Weights of a small mixture-of-experts language model, trained from scratch on English Wikipedia.
Training: a variant of Muon for the experts, 286M tokens, 4371 steps.
Below are experts of layer 8 (counted from 0) of a mixture-of-experts language model. Rows are named router (the router's row for the expert), gate (a neuron's input weights, with its number), up (a neuron's input weights, with its number) and show model dimensions 0-191. Each number is 128 + 24 x the weight over its row's rms, rounded and kept within 0 to 255. Numbers have three digits each.
After each expert's rows: a language model's description of what the expert responds to. This comes from a sample of Wikipedia text that the model never trained on.

# expert 30
router:159098134115128097123131137152169108114135096132134152165138108138129132099134090109135135123106111096110148146081134107161143140161156113092115105131138151176139135136149149095161131141097157137146127101123114147130123149144135130114107095128123134102102086090151137088184114105155112157161117171133132147137142183124156168130125122128174125144128154100132140108113119136128116104112100134148128134105078109204158143109123110143149176148132165151099119167130141120144122139136167173120151101124105173153137151139158124112144084169119136131099115088094073125183154102120122164
gate0:184137127073165127102146140143114117123118075152159108150105131158096111140137089145135103178091139088155092107120125120104141166177152127077106131163164100098148100169085084120102127158119122162132139145127065136127134122151132134138103114146113153117112110171120099127108129144074130136109118126128110149147169129166151119145125163149107115124081118085117074133123096112176145165131134132103126153096142126157152144109159151095147159139118121138140129120093134169128115120164135136144093136098117138141143107131143113148102122102136133173106147121131110124106137128097121092
up0:128109171123096115192133159097112124159170129149130104112120170167136110105142139139149152137119123093094140118179102119151200157157106163113126117131126127125143092157102115105118147128117138158129123122128109139137133123118133129145116122112094127135128157172130090177104117117115142130119082166167107123107147139151143084097132171119119161123130152171138154129127117139165182105145141158141131141096165143136153128130141135152151135128136148121095135113144133134110153132112113124162083156147119133130165096163151138127061120131165078131076111170131103099118172146131083125
What it handles: Latinate abstract noun stems. Stems of Latinate nouns before endings like -ation or -ity in expository prose, such as comp-lic-ations, expl-anation, subst-ance, releg-ation.

# expert 2
router:125160119124126154129149115108117095140098122110125138161140110145177129123096150101134114123094115168125107135123106145120153111147118123141099095158125163159128155114132167086123084125125171150118125110154141145128130168112120122168164106130135085152159149099120141160170133083120065127091113163096135181143087176138161165109131160119173114118114115124126144154123096145118146146142161121148126153123155112140136144163129093139137120131127097130117155093153142153146127132148177126124141123146158133105121116153065172092139186106143121117129111128102104156093155104148074097
gate0:134125119155142096109135085117135117108130122125086149144100174175152089130094119133136162135123114108120133109105147154115085149151111109125073126189119110098140136183155176122106119135102103145140084157118114188143151144122090119128108105119132087145110177128136123164110126140078113138115119102190137115121140132138149135125095154146145111104118091153170161099134142128071116122161125121143096127098129122142141138097131089120165095139121137114154150138168108154107158140125166143170148116148105101150167091129135098138139117175135115149140120135132120117156159167137142154
up0:116135123128170168144151120137169114191108140130137116142150154132151121122148140112109124162099109172086134182129178093166147170113145128174103126152138123133177153138155143117109145166145119142127105150111156103110102098124118135125098126142115106113142146127073119128178173104151154101112085112132125160109087146105155093162114134114076103117135141153121153129097151123123172142137133130130148105122127112146108150156183112137126145086115129133136151096148152096129124130119159085127134108093137160148111097158114147181138120138094129175126160120092108122106126091147109134
What it handles: Past-tense event verbs. Verbs and verb endings after a subject in biographies and sports, such as made, announced, won, moved, -ed.

# expert 42
router:098132141110127091097171142122164118143133104178138171123120078097120165105091117123152147107126087133093159110125138146190155101166102080076181107121159131183110122124147120089156133148139113178129103109156143118100163155147111150106157135127162107138142131107128167117164144098127150106151127150116108116142143155125142126147122127097129141143121173111135138145141077118124146077113136129102103073123121146111136098089130127176155164123145123123132117144103133156115136116121144167163140130148124171130131124128176131093121111140143127140130135130114078115125115111151082148
gate0:174122071103133120166138120118137155110127082142138160116103176123085113164151132144093102103090128132118144106109131129156115127064138110142139153158107153105127094107152107145124128123108121119121097124099141144143148116122115133141168113122142114152119121150118143171128149136114143097107086119115146084144099090115122140177118128132155150145107084116162162100124133089101118099138170147163119102123156134155063113119121125156132102157102112127109103142163119151123165084139150137150133152131160121110098078105133167101134137188131115111110141131092094162086111104100110148
up0:144157122126138124143142149129167147107156115135148109121159132121109125126133137155120119080153140097148126101121100135100090133166119104109163117133102143155076104170108130118141087153157126190088113136136163106152138138116109164083108102156142154138124149145151145129094168131125149116115093132148150129096117174095160124113108105150152188149088097125119134116146140135119165141109169116143125108150089136143139184145130148126160146105151122133173142145111108076168122158116119101125100122159138125118134142151122099132080143082144112132084145106161144178112070117124134150
What it handles: Inner pieces of long words. Middle pieces and prefixes of long Latinate words, such as conf-ig-uration, def-ic-its, eff-ig-ies, un, inter, trans.

# expert 35
router:113158132167129118121121180156078136112138145102112107073095119164158122128186158139134113149195088116120112128108139159110175084148143176112173158105114128119130132127155134091140147125131123140101156135163132130136153149138100120116092151085105137155111110121097130124112158126157136144136144097139139124136095065162139147130123145158128177127154118110140097129134120100132109153150148105182174135141102125151091082110108103147143128086165131090115091130162117113154127149147110136121112116138106108164131122090116121146125142090138106117145171101127133114135095135104095114
gate0:116113124141137132136131148141130141095101139111146125172181122137160141130131133101115103105127148126098085145119076128166158130115143161131106136093129130100158108190160147117109115170095151118122117117128134145151142110130114153144089111150138179144108138163110142151115115124150152117139126145128083143101130102133128107148065089099118130092091198128126134133130126075173146164138154139156149143117140097168143119137106134143104107147093102134112135169174121155106122160088128159161165106156105122136119103163135164088099126103065148102118151133165120115118117142135138112
up0:105102098132111158111130136151124146149116107137138117175135120173132175083146115132165144127123099155162104121136130181135119124110134142153126118103148112147161133106131106110128176123057130177159170109123111135122129088124153124151142134154125124160106109129148118093152136096142180177104152143135107128106140112158110128155144137104082148128123088137088156124098098108080121164153102137116109142146163115096116129141136154161080109141121149132127115107120142150107113130114044159136136171142120108154097102158146124122108127124143163145127094136104147088158177157132136136
What it handles: Clause-ending punctuation. Commas, periods, closing quotes and parentheses ending a phrase or clause, e.g. ", or ), or Latvia), plus when, while, where.

# expert 26
router:180111127123154120129112105112154113123172146158126105154085111166131138175134107116184161116132157141116125095123090120099125136153116140151113147129124112187101125101122129133094121130133137130111147161082140118168131153103140100121117144150135153186112102155095097073112143134115142103118138117142130122069154114136102119122153147111141168176141134130119138144116106161099161122097134149148110145110148140101130135122133119113128125102094092076157127079133084106101129079140141075116113176129130145134106110145152121135190109132107096137170161121097127122141126133099156095
gate0:121150060147153145102123104094113115082152115129119145141090118100144072111145092102121113148078097136112108153132126098148092086122134163100123136155104137137111135121128130149172137167117125164146138155143120120139144145083083129116169138115119151139085156150106092120168137153174110103099133117094158091125131158147103113123137152142104093157151133133133115134123166127134120116146138114096146139153161181157142135131171111162141107135132178130131148143108115161153115151124100143127110086100118160138101076085105137137073118128112084130122098117106147107131126111115160112
up0:142099093115139127108193126176139120123173170134111119147101154133087154087122161131106139118124146130160138147138158148114155142134124115124149120097120140139133107157145140120110128151115160137111162115102065184130127154144156116133133118098079120117170090191117118131130164134132126138114142092126128131123135136136137108063100110106127140152167189105143090154132140171106107114126170114116142117136093132146110121135134119132143131164087154125123156131086094136117106058121110138129114122120083124083120136147145159140111130125151081137086110114110105115159169139144130147
What it handles: Capital letters in acronyms. Capital letters inside acronyms, codes and all-caps words, such as IUC-N, LN, TUN, IHG, US, USA.

# expert 19
router:127151152137180137144143137131091093099109163108147112137112088093131161151150095117156120104151129115090104168140108103140152146117099136120143139122116064121106125118105136126153135135123109122109119134104144110165149105157144138082144130148149131191157141186175104130125143118112161169099143121139139150119142132157141106123105152101136105138101165146117065099109150120170132105128132120126172104111150132104123136119082143095148138080158113120118117121118185110106120132129140104125112170146127106154136146083086147121189123135133129090132115145159107096124094095124115079
gate0:089132134149161093111134141094136149132153147107110127154163111174127151080147110108093106098079149113148099114130123126144124154110118103105134107114162131121130134123212175122143136137121103145153170110119139138148099122162137115141166155121136134146101148144120129120152139167109147155109134151104140090127148135133134111140138126134107148166103102103144129139075110106109143167118132120091066138118127139127138098075117121064129104122101125110134110148142091093128087139114127099049131132117090138125140147157128134129129106078141154127083150125132136156112173111177138142
up0:107139122148103108112152097113172127091146148095174110163156120111144134113159098130133132114101138115107112104166179079156117109111135107107088120109126146141156136135102138124109128090138150127155111060100103176155104116130101146148129128123121102104129154118080132172100114122105103118140089105151096132136103145157107128160118121115103108134107127099097161124145110111093113139134172176099108171100126109101164092156087103155134128164118125113100148131140076148127137142080140119086138160113113148127100134143140112152174119172128134112133144084107128157129146161169137134
What it handles: Role nouns, closing brackets. Occupation and office nouns ending biographical entries, such as politician, cricketer, president, member, plus closing parentheses after dates, percent signs, quotes.

# expert 48
router:152129138127138155102128120100074116145119101146137091142123145113133116153096158118126148124117144086117142149079125116110125148128085141130151163133098123153131079099133140137095117108153133076076154189151147125141095139139121116118116126161087090159089079130107149107098112114126178125093155099124121106098093146108150130140144132145148086117167140144128167134173145147123119135131130106115134174091169160120123113156110140097108106130097133158132114128160148116082160102098130124178120104128134138138107141121099105117178139102137101141142151173143116113181159158107155125
gate0:146162078130129136109133120112113142145072155125095145174115129111124114148125175124124137125110123131144133078111174119117107147119139134127122138144145178134149134124098117157113161182134137135102129105107147127098115175084093164137154209120105128144138128119159128134129124144119121156105125067131177121115096136153146140165164088099130122179135117104138146137153092140123091124132139115112109106094115140150077130123121142098118101117142086103157097148119092119135174124078124165153071089139102137136155118170111114112162124156111144112158102139143143140125133141144138151
up0:152121125146144101140137141136154163126155095098102129135149091162112133137089060138146120138115126104102130133132125107098168120129124134117094142096124105116121115105140103143133137112092180123162102117140134093182105150152175121139069125134091124111161130103086180095140108144085130106146105112101077148136124155139125133130140140124127120104137141114139121099148108176142169113146133136144118137148174115138146137134125168149086123165142163104136170126126136091150166103120144115138157154128137107140115140062154139126124109175087123138147129080100137094090079103132138149
What it handles: Numbers in table cells. Single digits and short codes standing alone in table cells of sports squads and standings, such as 1, 0, Pool C, VfB.

# expert 43
router:128089137119111117125150158130127170131129140154145181096126164115124169125174095138132138148154120147157106140118127138084120133114075092158132135116184133127115125148109099137163142153094095100166097151076090081165134111090142125120133101113153123091136139125138125109116152138145132090182141150138138146149125113121103150136111126109141137115137144123142150163153105100130100162158117126144134085111106102155063108102161146114103172151139125120131157122152115106130134136111155147099164125167099104116129142124154095135106122116128133095170152167178149125133115192145170131
gate2:122151100124090076145139134151145137187116096126113158106164091117154090077137154145101119122114100098149123137100138161113154121127175135101129121126107134134094130103156131136137128161089170091136106103172080135144095108145149152121110122121109105118148163125119105158107118129148112130148148137122120052112139148129140155143100123141158096143132126164160126093129113111128151129122124145123107123179127152127177088131130086121145081144111140111173164100129137150148115137124122108151140098121127163132139124132125144088129167166179142167119078132135126160121181101097127110
up2:140116111084176156107145111154126151133131104130125122126121172121135113108141131138102118126158090139141120121087117161117116150086116117161114128131142145108115116153129146106165139100092131118124117144119104145092127113113109117112103128106110132103104120124116086134138105136143103102103150137092139098138135122121152151177060121157100160111118117137104141122113091155144113148103091111152107093120166149142148104147161182169142121152180106098137144117108146134151121146184140115130190116110132141139131205111108122159124169110179090148112122160150197152114132164146149128
What it handles: Latinate name endings. Vowel endings of Latin-style taxonomic and Romance names in species and genus lists, such as -ara, -ina-e, -idae, -illa; also Roman, William.

# expert 6
router:121143142134125169135112113137123099113103124204158099195076104123102128132102137161123163113142135134158144158117120110109133170157115138141140147128142112154107088118124101180098146132127127144107122173113142117140098129138097119158100160129111099126170076134127163101087105128121128128116123122148131149127143177113120094118109138144125095145117109110148138157137139113134073129129133128120138148132149126095091079169149145118126062135125082132109131109156098108122172113115128095127142129123158109136076097102108163156112154131123152171120154135138114162134169173117167107
gate0:093079124101073168098125135165111116138076081118146128107136124129068135152120128179146151146153082096123111085143128134153083158127110127113111091161161152149136096097133133141151141112166168116113124119148159131133138078170135132126082087101146141128164117120118134151139146161135090138078152136169075147152100140128134106158134095103127090099152156126142125162145139126115130137161109119111129097145132142137129135110141156118151114141110139148139132124131121115107161133104141113137178136106163158120112125118126113136135117075141127124145147193138135106131153134168098160
up0:138128144129129105108187108128117111151112085124105134155128108140132128161130128164168102118096145124165121102147138100126143145115099117195148143089101160150184123156156082147147087111066103118129106126088096135125119112117135141112111135109156145090131165074114110186114158129137140110119142138111123156155123124101203130160135142107141134108089145123111151105164110145126113140147128151114112171133161148124129123106129130093122099181122130132117137130150175130138108134119148139140135169083107137158133115146160118140136105143153096085122158089169132122108156157121138097
What it handles: Table and coordinate starts. Word-initial pieces and numbers in tables, sports lists and geographic coordinates, such as B in Bucureşti, 88 after ″, MF/FW positions.

# expert 27
router:178107098112146137099113148078121132150149117154110138131131134130116124157129107148125122146110128098118161105163107145104142098128157122127119122119119118115145166152115078165105157127121116144144115141121110098158088159142107141104144110128182134112145120138155113103127149117099152126146082150096142153156136080143103165082133133138138141119118140143122087172156147173118074119120087094082175073127109095168111136135141171080095144114153110080090083118176088147135097134141144164143168130116110107123152132143126130126136128113102132115108145153122149139136133165130165097
gate0:151175116132142166114123090138151132137118064140129150137110141082122142097146151136132144127111127110132141130108120121135187098108101104128138112163088131118157104122130118125120137117134132143129092136145153125145124114148138138147075128085142117169134115102148121111123125150145143110097117127153105141149156131102137119155091126116132156139132089146111169085132161113098171122116096072119129122123153124139150145125096161147153124146153127121112155190097162117144121154124073177107132155085118126160153135118167106133066137096102123061097156124082160111095126115077123149
up0:112125121142122156120152132149151165104121111120110109132135143090123137119167150111135127110158106132123113127139150172147127160149128127138142140092113100155115137135121122132126145139079151134136103100155178118124136087121120138115088113080145148135094162093149107130137131134077125120113104124122131131157115136139120084100105115134147145100159174173145082166056170136122127107107105111137098162160132177159121124164168131095159084154140103146123121068121155155153143139124117122120119137154127136125128177158082129130114091136106093139141113131163113120103164142148078059
What it handles: Place and nation names. Geographic and national name words after the or of, such as British Columbia, United States, New York, Australian Eastern.

# expert 12
router:134137152154141154124119100121176106110140139173091113153097123189158126131120106122137121135140187118119102114113120121079147102130154101161093124175125103149103113110116142111104115147145161099104154162103107101155140137109143127092137113132128145205138152150138089089113139151100135141113167095153131151105131114124121110164123131116082172144134154133143116156108134106118143149148117137133135155137164153118113145144118107099102155102106115092110149110142122140125096097138156094155083153079131082154079143127124114121148147126128107164149145148131141092168101105139151071
gate5:126179120141144098156123140131123142127161131099123153098151129109116132137099145116122175178111160117098124167109148135141126128092113151143114137150112121124184142091111131165124120120126150115087124128131121112132165128132126133120117124118082139106054128145110122130118100094107132145119137136125164093131088092145113146116128153197151133145125142159120127092080102120093080098146068124143111158086139119117109124108160166111117125121126123076131173151085116122141090150107124106098102137175118118101158149135119132140071084138178139109132110125139167107139102162123137141
up5:136150171150136110106126126141143102118133157207144099144108116127117144098129135105128095116130147156092072084103116137157124147157162109132141094117168107135122141159157130145114114160138093162137092130115115128107124095127106141133141090133207130135136171119123108155135112103112116137122137114170121154112138177111113124146136170121122160136123108143134094142147166136123127102170107162102165060122118110111123115102119126147097113130122140155143148134126088124114073142129127118127171112148142103145087116104128142164086137121109164139138147157086086095136123088171119104
What it handles: Capital-letter abbreviations. Uppercase abbreviation pieces and units inside tables, such as country codes IND, MAD, USA, RIAA, FC, plus % and m.

# expert 56
router:117081194123158106067156165102108123111158101133143140138095142120088135165172089126136130089169169117122142137116154125143160181164113106135134162093121121128131134134145138164122100116131147156123130108091091096115150152145144124139137136142090098169081141151117083136147135126164129121135137110128138124142116145113154128136121135165149132133131097127120108131128155079131108148105155129121119101090118128116087131093112107149127132107106106120160124101101146125084090104093138110116171143180093156159147154105145145117189159130132095155135112094145145117145151099129164142
gate0:095117146133158132113119148133151114145146142120122091107142155126140168158124104128090116087097126106165129123113139156121135156122131149149128122104179094147100126161122185095124140109164127095172155091128121148105150131100108120124145109119132149129137100167123099148115150115107122114132126142118098164149108139086144118139103113185065103106124131147116156115126129150081168190142091131171133105105116111118136169131111092150099169106093088153124152125146100142170113132148130143175134140156097144130139126106179119115145130079126135102172133144144093166156112094133135154
up0:118140126107139109144144146155157152095132112125140116116113065154146146075157105086124171113097092147110132119123127129145109091081130130132131134137138174179101109120101137116156154133124126140101130150136113128148113155108168112132085118126116129153182150138144095147132121116070137120136107131131138149110098116129137123093137120091105144146131119111147079148161146116124145126131151097123075108134153125150057174125145143131085153123152117133147106134138162131132128149115141091128171129169113166160191157115116143116184161131172117131147144154162167120102167141147103133
What it handles: Scientific and technical word pieces. Word-middle pieces in scientific, technical and math text, and digits in years or subscripts, such as cou-pl-ing, m-eth-ane, cop-ies.

# expert 11
router:127098066071109104161117113124101192088112099095115113077164180132105107115147146141124108177142095126135086156133077097147122093116160152138133108130148100096119137179125130154150129102108107126131117116123145108137102128110125106114095056092117113119146149137093162121112155108148116159110131152109140123161154108136111113090182087110110130165131126144119120126151174143134124128139101135111124133134124090125110174144129179137147120151096139124133154140121112100139137157125104154137098109125141121131123140118131122150121121135098149130121120102151105165131117088134167070
gate2:145135114113148128116103163099145145148169134133139122123121140149178151146170122121148165141127146134171136167150135160096110115138146158073165100143135115125118137123140123155153131150110104075137096135149127145122161134143136130142137141153110126149104098160145076106128125117171147163175154155100118162150145108110152111117119127155145082097092094138122112119144172091133088126131124158160156131094148115106076127161140140116110158154103129115131104086152066135169137110145118179167123131144154128160149134144153148115100100108144141123141191104166154120122115144114087134
up2:112101121118142132155096146114128159154178093127153113129140153139123146169182171103098108111151125085135080096153150117115100111104150108087147132113175131098135102122138122147141177178083143137145134144143187120099117107146119137111127109155084115136109127117113126157142135101115124108107168145184136100109128129131122106091110143128116163084086117112137093132117121171107195102167131134138125180131140129117150115104159166157114148140118137141105091136152147149122103106118171123150121106145095120146088099132116083162091127103129159116123146135133108118134134121132161146
What it handles: Determiners after verbs/prepositions. Articles and possessives opening a noun phrase after a verb or preposition, especially a after married, hired, owned; also his, their.

# expert 5
router:101101118099101113124178121116168100126128126133142151084146132095110135136143148134159150111097114082157122120116102135139139135141065137097097136077141113111126124165124155101119139146105149163068101149145110113124131159116077178117125131133125122114129137112137143120144122128126111124119114111092155110125104154112088155114145150135184121138152158167154123096120116099114135147102141099122127152127122162173186133105129146135149178162131098158135121116141122151104122113135126154145169132100127164132168159126178117103082094144130160125151103146060133116153144150092092097
gate0:160185114121127096139130082171143104097141119150109137118093101119149114140098157125156161129125129112091107158076096148148146111161135132122133107096139133137121125130124140167146115109155093148131136080108132126128133127125120140137137163118139114127110085122105088166122140160106129138064130139140112083156098142114117121095115101115138148125163137145136140113099121094127173153128114167132131122153122130106153135134137154128094151134180098146139146089137088102121134098162121163104116093153121151118115152168161096121125133192143080128132114111181131129149134140056137069
up0:144112122135117135073188135105154131125134100105085146146124127108134158138131121152154098126147136124123161126155119107154124159112103149104119149153118118108185152127130098122162107106136151097096110106138151116135090105096157121080115082109166160122127124118120122136042177117144195159144160111130141106151109112132107077112104117115155140125139159126103140146176142130099116145098127138119146124145185103147116133077122148141157120132102106107129118120155119148123138164136131152099115098145113088153122116169109098088152115091164090102139115141099158121104116150143117134
What it handles: Word-initial Latinate stems. First pieces of split words, often Latinate prefixes or stems, such as sp, res, Rec, Ass, Pers, anc in Cancer.

# expert 13
router:114127115154141164153172128153131138099083122167102136090127140164162133119102139104155131151143086108069178130128129161159118105123092108152120134138148104122123092168123119122117136163101125135108160148122154134112141130105118131135148137106139101115115147115176100091146146089113142090122155108082142109098130118144091128101176134063152104136160153122138105116146136127134115159100150130153092177093176158102157158125141174116128113136152093146155092137136120155096157141134125133106118104109120137130104104147147124186144145114083126165139115127110115155113124144108099178
gate0:129182135094091140089122160139127127121104132125138141134104162099148100121130147192111130162092083121121152132132135148154160080094135118111119131126090127193145120134162100125118136114123105118116130156129107116149151155141126151140123138112097131149133120131155144097070138118128125111105161105123149193150134154168139138118112151116121099117174184115118124125125160152158144125140132097151141120152167158139138149146160126153110103127158085101147091123176087118109124144115114088106156089125116117085120170104132144112102089154127098134111069115107151134140079140115148146
up0:140047135191152107160171144112184139155107116151104093137134109168113115103098119120143117149081134108130146164109076107119136102137154160103125107123138150105156110145140141123125100122096153137173122090115113163129144133162144125169136128151111128126093145141150111114133140151152137119127150125109119111128099147102093150128113147122084165074122093126113110136137121174091122121078123152146139137149132136144149154168134141112165136120079157127097116152133130147137106144091131142081135079095140167163127147137142111114105118122100130101099130145123101093158118143118176121
What it handles: Personal name beginnings. Capitalized first pieces of personal and place names, often in lists or tables, such as Bar-ack, Mar-ie, San; also table numbers.

# expert 44
router:115133135158131105112099126128146116093130110079145145112129136118183116135125154128138112169163086138075123153128113128123085117189119107103102170136122124120145120150135111108099126161124099106135133157146162131115120094126090119117153138118086088104131145173106116119150130126161069129118166129154136161090175121094107144097137139140125160159118136054127141122119131160108135124152104087110138149136146127137104130132127144098111102132144108108124186153149113142129120161147160107124137147129138108126120103147125149134152176091141080138136147089157114181145124168093182130
gate2:121109126112091135120141125142183132129139105148091123095170169119119140122091112154139135141081113125149150168124152134167149128108051131127121117129128095113098136119124084149074153149106084149098167109183105088156108104145157131165144107084127175137155124142100161167114104125118141106157108137100159137143094159127124140126107167156182112121100138102162149120081121118160119137109139144127134142117147110129130118125145100150123112132149151122085166127137133164109109150125104148097139156105130132118146077157161170132124160133080129086134143139124152121119138142104129145
up2:115120131133100119060147111097146147186138119107139113126126138137074141143120137156122116110132110120116131158106145084109178121144122103129171120121114147116082129077103096119122128145132129140120122100148100134113153121163124155125114105157152136141163104127106145126190114128144108136098132122116065117084115153071144144172100186186138137093109096113138114125122149158102112093100106130129152123129142130127150132150136069134120114094105098096126111171134137148159120111126134149177129175137131110097111128105100126128067145125107152132127092115107156121114103147115132089
What it handles: Prepositions and table separators. Table bars, list dashes and colons, the preposition at for venues and events, and the first bytes of accented non-English letters.

# expert 37
router:104181153141116118098114103177137117133135096172121158150133180139143133091139174101108121143135143133113137145127169108158111107130157141107091129129107137152160148151119115122150146136172112132117111142124157114141136127087130143141136119128109171099142123165123154125121121108162106118173116186090099087145111147143085163128167122132150122116101147112157157089107123146166150106115118151129124110134102158105145131098130066157096148140121131139120134178126141162121124122139136098141179112112159147119147123129156156068123111155146149142104137109074077165115117103147105177
gate0:131145105117144125139124108137173096095117132183080140070094116138155148130118158124144142125145131101124101073134165094114139122062113103120105130149121179103128083194113149129130127140193113158112117088122125145114111086163128140135122106136105098124118133136132123128157110135155112125150119136149108112098145118120133110140135132093120103129108133106161071100132097109138111118098145137116092107130108112101173097174107130114110106125090166151132131112099170116111148105116159090156134103120157097119094117164115111123113137085131122135124094121146119154147078095137100105
up0:144119140097081125166123130105103115112162158103136101120123114115101095101126122124169061093112120150120186121175131155118138131133107137114128131109114132161163110133118128118083113125087161124168111114160084074163131129149077130125149120124148134097120145128131148100170093132072167126095132120119155101124166127123132166142162162132082105186122122125131152128150116174094115111135176100113086138109136130121166099139134107138103133134108141117133107116129098154117185141131164111132107097106128141106123144124159154101090124114118112136157139153163139117147154123149163149
What it handles: Verbs and auxiliaries. Auxiliaries and verb starts after to, not or a subject, such as has, would, been, to, not dist-urb.

# expert 18
router:079148164134125101131096120116097104169110142137144115181114109092159134083116144128140148132144131119131133125140134141174146148147131158115179115091130118185118155135113142145152119137107078154118106114146179123103133160149198133130126105111118194135111142119148165148150081109135092134162135127098108104142125170132124144119138158128163082096104114113146152141107144103173124122090122136145083087120121163115169102131148114155136101143127129146137146107173148152142131124165126141110119104144162117133110124163146124122105136140135195126114149089085105135124158117121117148
gate0:138127134116128131185134137149138151127143088084118138170073118128097121121170131168141160163167139126153133102181148119141143093122151151092109174132173119140085086115152136155160139135109104123105144089103115147163151154136084118157121176122119115130104125164091133165127119157128125143121140131118090184092084109113111097095106128119112127116125113166145122153136117148146134159123098185147137131148135116111151132133142163124081127092121141138139158099172131132111095152109113174111142097147111120130112148123137122154135132098122165157102104161149105117147151139154090158
up0:128106118133119167127125131091122191112127103134130121120105168135134139118091138134104165125139117100151112138127081176122146172164145152102120100103125114115084131126115117142120085110113129129143111094136178112115109140119181136137119125156137143138122083138151125138027154106124126134128153152114172165149136149117094078113122121118101099085095085117128132144123120132140105147105181124088143094109109072118126143119132159136167129127124172130133128132127137114132131101133130117137147078160125089137088104102115137148121106129115120181133120120149159127070133118169113123
What it handles: Mid-word verb pieces. Second pieces of ordinary English verbs and words after a short first piece or prefix, such as per-h-aps, over-h-aul, fl-oat, cann-ibalized.

# expert 22
router:139136146136090143159113102148124141170104113149123089109144140139117128169097127171169102116174106108137115123133123131099142134118160127153076136120101135066109099116175143147073073119113112152132119156133098102118113114099106154096168174118104107150155124147138120105087116119180138135094128140126157116130147152114140128129123141102104103146183139106127122099129165126138141134128162125106161155099118151141152140159123125119106100116134149151120111107120108101094128148156140080139123100123161151081144121152122152094143174101103099153115146158119142113103193171095140143
gate3:128111138126133127180093134134151101167113137152110143129122161108188138127193090121068132117137166107096089115151139090099105162135127148098087108142131118116104130169109160155121128165157118166137147131116156126160090112120137141153137154120131136093133075128149104132144119116121121157099149085125168161143126095103088121126135133124141131115078107081106141172158140127120142096196082104106168111136099104123114145104096096149133115132151116115117107083107095116144139122123139125117140115127104135146122135154129141155115159120075118140110091109130129109096093117143140146
up3:147160168124127100098142103098168124136154123127124114138124108136115117123127114190160107122113146157132138099104120084151161158162157108133157134096124108126100181113119097074117131131159122123087105121109114128150144104098111129148128116108140114142149126089129093154111119139147129108157103164107061178124095187095073080108134129093136164085123131120079117123113093120153143129149167152136134121098094092103135126122113126152141125118120140097149119114124129168116165138111106151104112181137134104104108089116142138099109094111175139146131118167141120104122089135125117118
What it handles: Numbers in dates, tables. Standalone numbers in tables, lists, dates and clock times, such as August 22, 9:00 am, or 12. in lists.

# expert 61
router:161079150186122129114169148098111138152106114149118123198121101102153138111080117101122126156163155166167129132117124081093155107132126091111134142145113104115115120134118155112156087097144103127151116133110113125105138158134138132171137109131146160118130155144135103106146159124116118138145096120122122139109132162063117153116092129158097125110143079162156144152166094115147107099105084132116097122117094104138100142124128150091118100118112115133104111114151154140143121099146145132115139096141128133107116146119176120091106126118184141169135130141188152124172117156113091164
gate2:174073109126156136123120119126131108089144129111113116160096089104125115077111142106100159151153140158136142127124194142140120081126152140129117110192131144156186121125119124130093083088137133114085136126111136117128159148142156134072108148121108142123185158093119124135126134118146156130118142080091149122119126139116114129120148108119130170141125107093145109126122126119072126104154126168138091108099135118121117135148129060121099150084153109141122151119127120094132100108129119156174152140143122148106161105139152129082109150179133118131148145133133078117097150133145117154
up2:110090133147092094122152166139144121130118185152156111125133121145124105105142120121095114131107080145138125123157116128130141115113122129120133126076123161082102119106184137136112127125132169145155130120108116173129133129130132114136151114177148159118075151119127140089091129089110122111142096148150144133163123137146152103130141147180113154070111200118096134110138163131136119088142173184143133115155170106078145121107145083120099144094098124150150142136140150101129129119121116084116136115146136124110158150123153134171117127173105122141136113100098117169130180109146163126
What it handles: Inner vowel syllables. Interior vowel-led word pieces before -ia, -ian, -ation endings in place and common words, such as Neg-oti-ations, Eth-i-opian, Secret-ari-at.

# expert 62
router:155133140162100124094152126142086143141134100164150115159120106127114062139111117128134118169092157125135118118166088156134122161107140109145133125129110182099139112147140138150121114141111104125171111184139094144099113168134097123147131144119154109148142116159148089120158125143094122114093128121125140140117159145095181133096103141135131127092127142151138107164135147130109121091106149103130123093118085126149140102158180148098097107140181101147089125129132060129132139101103128118114178123136107099083100118140125126145116170084112134143074132141108166142136128168152141133
gate0:171133145102138110148141140149123121109101149107101126145096112120121117160103088115115173160132169080156120159148134084139088166158113150157183147134137135145078121105162185148094119090139137106119104106145073139127106097126125149118151159091080114139075152150129100091132114120134158122123146143137086182148108132146164169120128100118111151145145105133110127146142086152157123100124132128115137081127110115109121144107146148139169120158146136120117107151119110139108109134094118175129118136144077116104186111177152117165129131103162135112144139123125105101126138131137134134
up0:105130150147143105113140107142107117137157139086123173141065150155112103120153123115144075122123106140132122082147163118121093111105124142150148134128084138119140108114122101118104114093116098069081092085122123156119153183116158122114099122147128159130100122105124136134146126180095135092088130139134077116160137076122141119069073157158137093103159155112113147172094152156138136094116149158154131147151109135115099142133160146107149141128150155121170093146136146087123144110105108145107108163126148143146139136118131142129150118127135111105141112144148141116139179135089146121
What it handles: Months and city names. Month names and pieces of North American city and team names in dates and sports tables, such as October, York, Nash-ville, Edmon-ton.

# expert 15
router:142103115071136105130152148145126135132141126082156153153107149125115160145130121103122101108107161099160116098158122169101127125110091104144116156132154128156149101127111151130174097142176138142144092097096113127108095167115107130152134118137163111108120173100146100126115151107084125097177147081110145125135079148091124100160121134127136100105096120147091145108135129141109113176117104121132102101132111115140109126112147122151143160131113113125171096140111120132125119086129150108117139145133105148151142102083169159104109143140142124143148109123168110108147073150119063195
gate2:124104129083143116100124130151103118117156130137116193178134144121103138090114109154110108098115170118147121178129155081125107136152123119150157117109130131149113098127135112133127134162142146143120143169141125121156158167140155160124138118139150119119081169083173119106124117136107140126095116085124108129115125088103132161120138134125100156174163110125094071149118072121092131126114143131135152140110099150118132162133125146148103167103126129144119103138123138182117134112146126122093167096178128094149144113130166113116142149136105082133135138148152109077128068145187113105
up2:148131097132095098156097157149103121109101119127091176130121188086134133122156147142120133110151118141126093109109145120154114135142129087108109139104130149127125176170153137094127121111120127117129114099092170114117129126136108100144165161110116121156114145136131092154125105131195116149140162125117132121090186126138127133117163102173096066077112123124107118158132150148068113120160102137145124119130097113101084171119120178121088115112105136132134161119124124105148100130170078134093127107161144109096127112118134148104112125165133150101127185103128120119116138141101109142
What it handles: Learned word fragments. Middle pieces of Greek- or Latin-derived technical words in science, medicine and music, such as psychedelic, autosomal, pericardium.